Weights of a small mixture-of-experts language model, trained from scratch on English Wikipedia: 19M parameters.
Below are experts of layer 7 (counted from 0) of a mixture-of-experts language model. Rows are named router (the router's row for the expert), up (a neuron's input weights, with its number), down (a neuron's output weights, with its number) and show model dimensions 0-127. Each number is 500 + 50 x the weight over its row's rms, rounded and kept within 0 to 999. Numbers have three digits each.
Before each expert's rows: "comes after" lists some tokens at least twice as common just before its tokens as in all text; "comes before" lists some tokens at least twice as common just after its tokens as in all text. This comes from a sample of Wikipedia text that the model never trained on. Tokens count by the router's weight.

# expert 10
comes after: ",", " in", " (", "–", "19", " 18"
comes before: ",", ")", " |", "–", ".", "\n"
router:517519516506437442501478507550524435559560504506580619440434449505524450554445562516572407509544522489469561534576470461492502558488523452612490497480448458538597514460546505544506513489556438489393513519529540434450491499455581494505497579574551407474399464588549389613428476522478533506492493492543606463593475479464530451513463451427490508481485471421398482473461437471519488474473
up12:562526527567468517492513484459516589603492587496501597437488482532479551569387514505475375512484591631461551503439451495496511568493454506535495560542545448572508465490454463495612549445531500478514502575461537428491469460461634436503512431471482452485448462453490475502464528520612467440546468487433449534498424485529490451450556347449520515523478521489447503553490458515554524488450
down12:496533486544599614500412507467481502378455558576428479473435555518487532510593518548511507507590542466444490483417532523462500483489525489544510515469548550533524515496393495477448428533476494469464471438522593495493470489490461567539521545425466454455587557456512560486526539570423603501445540379361500468576495529468497578547416519534491454513519499548426480573408550500487482436511
up13:471575549443404457593576561471431521496549394611534478482469430556551326520495419479464421423535481577528516488501484572509500552489469462432496520525417495479485410443550497547412504595598462548554516497508478483464378462483489498517498503496516480535453435526437515509483517519537458467454440533524528455445529441479485597462546574467510440513490507526522501547546533583502475524419
down13:568536515515528523440468474546559544494451563513557509452451511534441625491487477515505516511507397464541503448371500496552443598475527515508482528457470510607548487536432408483475604504512652498495501552583437461529593438552549495576495480479447546492458524441572475544365435440457505464563457473501488533503434485525562474497512472489485523520436548577583464510428424462463453529522
up14:539563598471506575634509439502590553528424515465460412582470533454501537523452570469469532416509554506475571529500502478544477488468513566403471512557489488562471452494461424453481418479596460434543506517492421522548425508507481458454466476621438437479504466523518563484427463588481487486524530602476453503529594602496436517518481534467450438566486471508493489485437509407596512480447
down14:502459501468564514474486461397415389505506525547478578473455502478495506448460457528520590453502550520552422463440570543542528572581456502502545408458455574500455539505525508607413504537532548575489553446531554519461495529611513510495487550426589498469433489566473482509565606445475519435513431453522495601492501474567496414494525427471520415474523443558511531549516547519377431467483
up15:525504438533481533536480548468471521562589505576512519466440484502622523470524551521504453531512534434459461438585401377474464437526505559527491397589508424465432563475460478512501533478614618500491440482508526518427554397533554435430497485485488443478451468534602556487430469449600443427552489443512554527504538455471508516474424472475435523537551450547522540472549499500558462572537
down15:468490531460472502505468442484465453555506513573487580508471456579582498521460501555572419524430596459422531448535546471477557419532488493569514510364507441466518580542536462486525480464510590536458532459515605531557493475569481452540464462489507496453457539446554486518470515408579441513408383430500555449451529511436509425579504494479467562579586411543450573555452549442543479515518
up16:401498444577521475495505460490542472499467417471538453491515561463472498589448585479475490455506482426602475470461528520503522485593450460474603539438528492436542464625478499489592590561559553536559444618516463462563526500516434509557531431461528402501512511537535527511553452469452489442544474509450513564599494487423473502546525650485484476529561485567515538531411427574485520511498
down16:580485558547497492530430491509497536577494585423455490522567522519509441410425518542536502578483554516409490506442532532582530446509498543484509538541536490513432490466543401516491419548526441481455524518363556508463497436500614558552601584440478560447532454429484542395425506490525502538493540408555493450547531523553463525484498415567536602503441455471480543475432446497526521421450
up17:453547548489465511567516565512393548426452474460522429516509477482432526531531403497579553525468500388474539559431508539542449541530659535405609477417470539478491491428514516441505404526555482485464490517419565487493453443559536468554561455559554453512441524525485480459429449530505554491531517501491549450525499504424511557502447545521483458432585568509503534460341524498481457460519
down17:405476539471469539512492466452572431485399531556461545419511447501472538515424465412492524509453483560568486458606590523519534447519452482500549475568460456481520453541513409551561602428463534504602567486581462549495563505569442462498513514475437425516523531493416485473505561449469477461499434620557516535390444482557501473460542473403504479509513459545524491585567533608506450506476
up18:543364493465541501561510511450469553558598520504514547483496574593478470550567530480512561480513393549519448466492467489538565464401507381555542479443462597492546491544405520554494604490524559517503443528494485496480589482495451467440452451534494494444541483485512561451527409524442497427497588407510462471524453522501541495494532574541539542465528448546439526544556486580514489367405
down18:537561480486409575483403539523482482452413489476468461503546497486411503526413482452509462493520470522547515514567579522421495582599460576447582523476528498498450522507501552464532454558576534535511546487447540592385480538379563502499524505367561470521546496449483497421415538542608463587466453604570498507511510431566523557442491486462486473468557511510535543504455576482491445535482
up19:508490531525435472463500520501482401413571497441510501441485377468594535502581448397554479445545563530493607501564589556511595433432531566462509545494581556606492414532494499538655466538543553420500579445452517502529432568496543494553475478532489481447471540444465469456477482555478525455476485454470577487560469445557502429451504446471506452497441498494527549518467511485452428524504
down19:507498508550450479398502593540511515536509403516556540567494549536508473456471553550508534470510413551490526582492440500531461481428475557471450360502477545528488560530469519418465511482503542451512491499512588496454488397440400584499433547591585530542465573513518486474574452505483522485502531492580494557555513517518389498538545462615488492485521497455549423416545480502484545448338

# expert 15
comes after: "\n", "-", "|", "\n ", " non", " al"
comes before: "-", "|", " •", "  ", "19", " Born"
router:434445512535446469524533560580544441560514513542542581533397464463481552501535562503508507570574493470534422485544523425607446533553498434515423445510459485520538487510450490573566554529556490611462492504383520478407477521423577433498564474549541459522516483480550512583498377550524519514508477554508568461529499573495426409448481430443536502430412471529406497484468507539455441450473
up13:591528518524465500490588395551509484487545442410532413513387423511420430454479517501564536442415573529536576500563518556486451424450439437507558612539442585446495505527521510477589493538498481519529460507438461506504582582470477487561485514548507539483549445429550515557395520567507478552519450597405504542422436559527523545409519484498532510485506476475518560503566498489432472497464
down13:477510465487422479511483517451564492536554563484554502528437497476435446431463485529468513468545577532545527521500546527410362484574447597500534456471412527558496503434473493464516540424513507426489489517496552548424452398632502481561523475587525479470518489542525459449615491495531473515410412432378425600481500496476477566548453444511483515519566530484526498568582560549473531550562
up14:573472485503513482596626453539527520500479474485465502516470626486428501555434497498370497494452468521471501530480466494569405541485472547493498403492525542477528471447474523493491468502399498439548468523503558458403533433551548569623482586422588418566438528469522506508499539491423417514480560483431510523482475586486514522506464398528500545452542610499557509478496576407517492535559
down14:495461533517447397435442481530471458529600481459451411512513448446428600489460511476535472615463521495544594504464469452570568616519530473402517530521483491519526524536489427493565521566586498539498532445495450487533499488483538392518449503481488537393540481468515516518540471437579401584561468383549450470535482474550494516558570438624578492523476449520564529485506487545541454496478
up15:448451497541496518431494562501444503466487523559472521549468470519575488486554376433495495421610566501504549466518475478564434502548490533567616571438495402441477458398537512391538471553550465488472486529463467528558371423487478506524530530525544441457474413485493539430529518485567529497506423546500476454497494489492533523564585517544526497462524480599516401498443541528537527344532
down15:591513477435474559454555478471591658457517472418585489453467403512417481565428487556507475454452511466515452529540544504483510528444508454543484512481486602455476473541486535490483466451472469525453482517522556505570576612518490534511563474460505472576475493599454509519347585469469478502464478554408467508520521528488553396418521518494545495521502515545399600446469495540555444552498
up16:497547542494494588404511422526459593526519445567438536495530521531580465422535416532459511563553492491560460552568552482444496406551457447565474527542500559531446456532445525535470523513540528584391489469457501431506555450532506533571547490518536436520532599451482552486535540468559466535564470487562432523453482487491486481492528497379564406485607471459437397480515370451508539490540
down16:551473512555591476534460418539470591465428469507463440447523483580513531500612435532472430516560534487596524511423466554490475540547490508410413513464416488523558497555507464559574483509557595454449503463570395437475498436451509512414527532508516554599496478495532515585446404490428462549504527526451611493542514497538500526441543486499435581486540547535469421512427461569449463543466
up17:395459582478442537510465507499509477545434533534549542526544425449415582530525432481542436518515524396456590521545452654507509460495551519545483529532488562533469492570417537439460589550539488496524496509538475583531529394566546491516512501486467524392599557604454446538522489520499532554434419513519486523533485534568438464392471548488445408483509477435458533525532464573500513476466
down17:489498474503495469538534491419593348408493467482513488482572491473522490504534518474476507548468516435537547491530435438481521527626434538543558562450407510504545458565521567423470482589537471556488455460400519481551526551417532561463466499567500556517462482523509427481460538485493428440464550474474446437503552521515463529585553460371586446392512508534516482560622458492568531538519
up18:571484419463476429534486489483471483481510524438502464554480447492509438579516473559495498550567607483525468549518478511516502475480505470571494556554618534397598548471434462469540569492631485447572483481520568489451574460567555470512579503523420496495533430559543425553540391558429472548549506444458431584580523449540484549522497424543473488445448468461486529472545479390478409486505
down18:522482521507496558481498498393483510536567537494541460480526576506393555501469546434380554454526555410473474500512579508539387524467620544471581454428458454476539485494519551496472559445463509435544535430553554551560524563466506493482507554482496486431485389544501426477465523509387431502514451466544553611489547464518505426502522576484438574555486621522429544520438504549468473464521
up19:408555488521465489565561552454524479497456430366477543513461524515500443508520515505529476560512593524451501571494482603579520509448554495497418460430522483497514492460442542505454567556381491426506520518548450393473488465552485420540464429508523578462485501507546525485457521472582483622558519456514396445629538494493425529506573453407490554533568432523580456470529541512439481509480
down19:444499527497511597469501454469469559519534545567546548618412538396477508407447543587518490435525410407422479475502469521580532505570487542496473520448424458514480529532540435555502458469543510559573462517434436515473493508466543583482468536412417477452490464541508555578484514435468510445510547620504528453499540476503516472601429511551486463628422569495475451491446535511524578457471
up20:457533394426587487511428534551436577446488508431482498445537549474519507428537464508594551487504467490572505475573406519488433439560534531545536446510461426532484528534493507477503575540434534440541460455532479474568511534495450471527490565421416591498527480448560462568563478518428456545480496419554497416475479579557509508555467417502440447489483478477623525400617470497419490524562
down20:574451457592561546509517451478494499509434524450559463497408449549535390482471524454553537535527473424539473490533450564490509465431401534500503508555563477501452538525483421571441469576556459557485558511479513532534546536495483559619562424428454561512487458556421506521529478485484539433459394568474528581354523507459521508429550519402533570485460545562552511554459559515504415514478

# expert 4
comes after: "-", " (", "\n\n", ")", " •", ":"
comes before: ":", ")", " a", "=", "\n\n", " the"
router:486521515565503531502579464509532400586547470464474572486491411489480532524501562569556457562438399478483520519511479521490414503517408490545453551432492517504515593500537502527538520430576455518471429542516491474505582588505484482552567450620580461471515518577573452518469449546482480434551499531503502501638532496521549409439446514409441426458532415475425471546540400532486476509422
up13:497489495469495517422532599629398548545576419463473522458462473530531584555462530580517443509435394536533553541545509491546490534521520564504482448447388579485532535481448446491537450505454520542443470546529422552449530481516511563436471554475603437409503500495525520489502480500419496510502564435564405408527510500484511486497552444476554568453498519407599534398427495487531442496456
down13:437477518538498471466450463453550490424461484422424484521484410506533453512451472394578515457537501529405435514484478474457565611488606528445480401537423457494491570566440592491508512560456480530526494506553499504469472540497415487517612481473527464468492587503451430564522481447606558595525474532605593488469474531523513469577510528500437485487514492584518424608504451519498517578522
up14:489501498471540419559549485556551544462474417424452421442463468553560448481544462463445548508533606449513481465502398558498629481577526492592469484519490572529512427417461507488558511535431492515536451469514488400464461474429498498542528540449537460558593399552467548482453507404519523496527523511556471498552554443456585477523467443523577496498573406432484529468435508507436581434564
down14:429518551509487512486509461512543494468449525435424549418511602527521480473525604516496566476393501491519465442520515496441514507412431575490465494485403461531509590564532495493523528499531395552531579565505521526583527447516472563470499511498508431564541475476497556485468543429496564440462498499482541477456607527434578557523362546505530445369458448493521511459434527508492568636439
up15:603488481477470458521572463440482475505486537532455433555470524498572538512574636543424532503513506502548552541531502503561518472453577494530432457487451446522484539556516562420503401497568597563425512546538464448501536440475490535494561499489461503384447470506561439500505442499517490511490542510369495500493537514587402505454488487542579516472517617451459456537499418508634576498408
down15:507546469414477479467447442537491533511467506474522506585517499462503461520480429443495497460451583447520438569552474597531506519558477490504414502546419541467535497488481523409472608492541503492545446499520392537516488480437503464561543497467567565483530518518500622477454618383442435471545592527404492457507436587519629542393514568467532511435521561572474529487540543442464461489469
up16:439495504553455471474451518415572550446560418500527506559497515538475480481500564494449457525521451520496550501567671540507605506442518496589520551482513540539412486500513399482456530499517424514552473511489436519503479458463478498502571326562517465489533528563537419545548546530546500458527560561401595510497500495469524446498448401485438561491431493473532479509463572502467381497575
down16:515598491488532583447471585568498513458490588524525468466531463464457571480506546455424435558528528580561493608500423483487483450465598514394613571561511529478505513484467495484470487456519554515558491451478421482390517469510483465563522403447561553543518510494541473541463546493441399587507531481374429417522552568527450518442549495462507486456459421487486523517553507560523484526404
up17:485541474434502537447465501459492537536593560484486535545568422588503519470503504569476578512583565556551486541488611494544572519462567467488482480438457505328527476442432564454542556510560531518541450561461470432444513477497502471588511447449572572501451403479527530494444524484448331497491552551535526484457483493425462558524491401439459497550503561507440529460490505539431495519470
down17:431534541560525471410531550484559373574539481510458560489539505441451460486485459547549610384561504499485428547524503492399480528498500384501506522422489553483548485593503542451527517499513488529521499470460445526576552404452511481604384515521475470503499424502430498476460408544549535534495557576557416457530490539605484450501507436523462495544451504561586463520485445495568515461574
up18:535497512465568493549544493465419515492535440510573481505573421526468484527518550496430538544541496497534558494581406523491537534473611448461469501496480419468499534487538527565518398518336541358518487507461497442458504515491436456537463505522473536395458504473468430424481502532473514445487542598496594574595575505423576536563379480552462515455508510569492537557463557519469467469503
down18:496609471598520499507471523481542464435539472447484564544455457510469376481477499533542502458457448469475561482498564469537520446444593608500475452507484538616499505492448482481493512484520414493491526428419504435529383451542522501373457495510503590559470531516479482518556611506469552410463463565556423502517575485513562523458558558511519483511560425422517448600556558437432478503541
up19:394510447446522505542476520471519583514478469479541456491568379477506501466547476519544477557631563415414428534554597520554493495536486494409623500581377464392473496522533421552525541534468477392525487494432484426518503433471548473475466483404563535424489532437529491489439522543485485479482577550496569493530485530545468564537437511510536485508497557485538581448478461520443442542524
down19:514515482556520526556638474518479482550386499469484596536565495436490588570523451556561474470506459509472464472499404555533572528479494492483515471528495540439395531493443507513525511606459566482495386457540562476439414486524515546570539492531407405478542472495582559551464522533457462521426527458545507462452457535503490480491558456499459484511496481534400524406492619567478535372485
up20:485546471488502575407375448475527556521578574546495384436486514388425479450443422543458513481530568472578496571541549446425511471497555413591585498506520493499517497543552536559513422480504380549502446525529498538539473422499523518501456491501517432464527560625573546541505529495594504520501479478470515485539489478408503525571476441504538534495499514488586574482493543547436591471440
down20:416432471448471481549512466623527467422496554534555548580429491545561523538490463568451564496434486578394598516503461469478561391515442526530504519504479394482541413484411531465549526459527487518567433583516458571507417447473553538554496550555466467549451497459618531520515478489464517541511497544541489525327502489457468486464544446487481505491519500430454497525489472532559503581558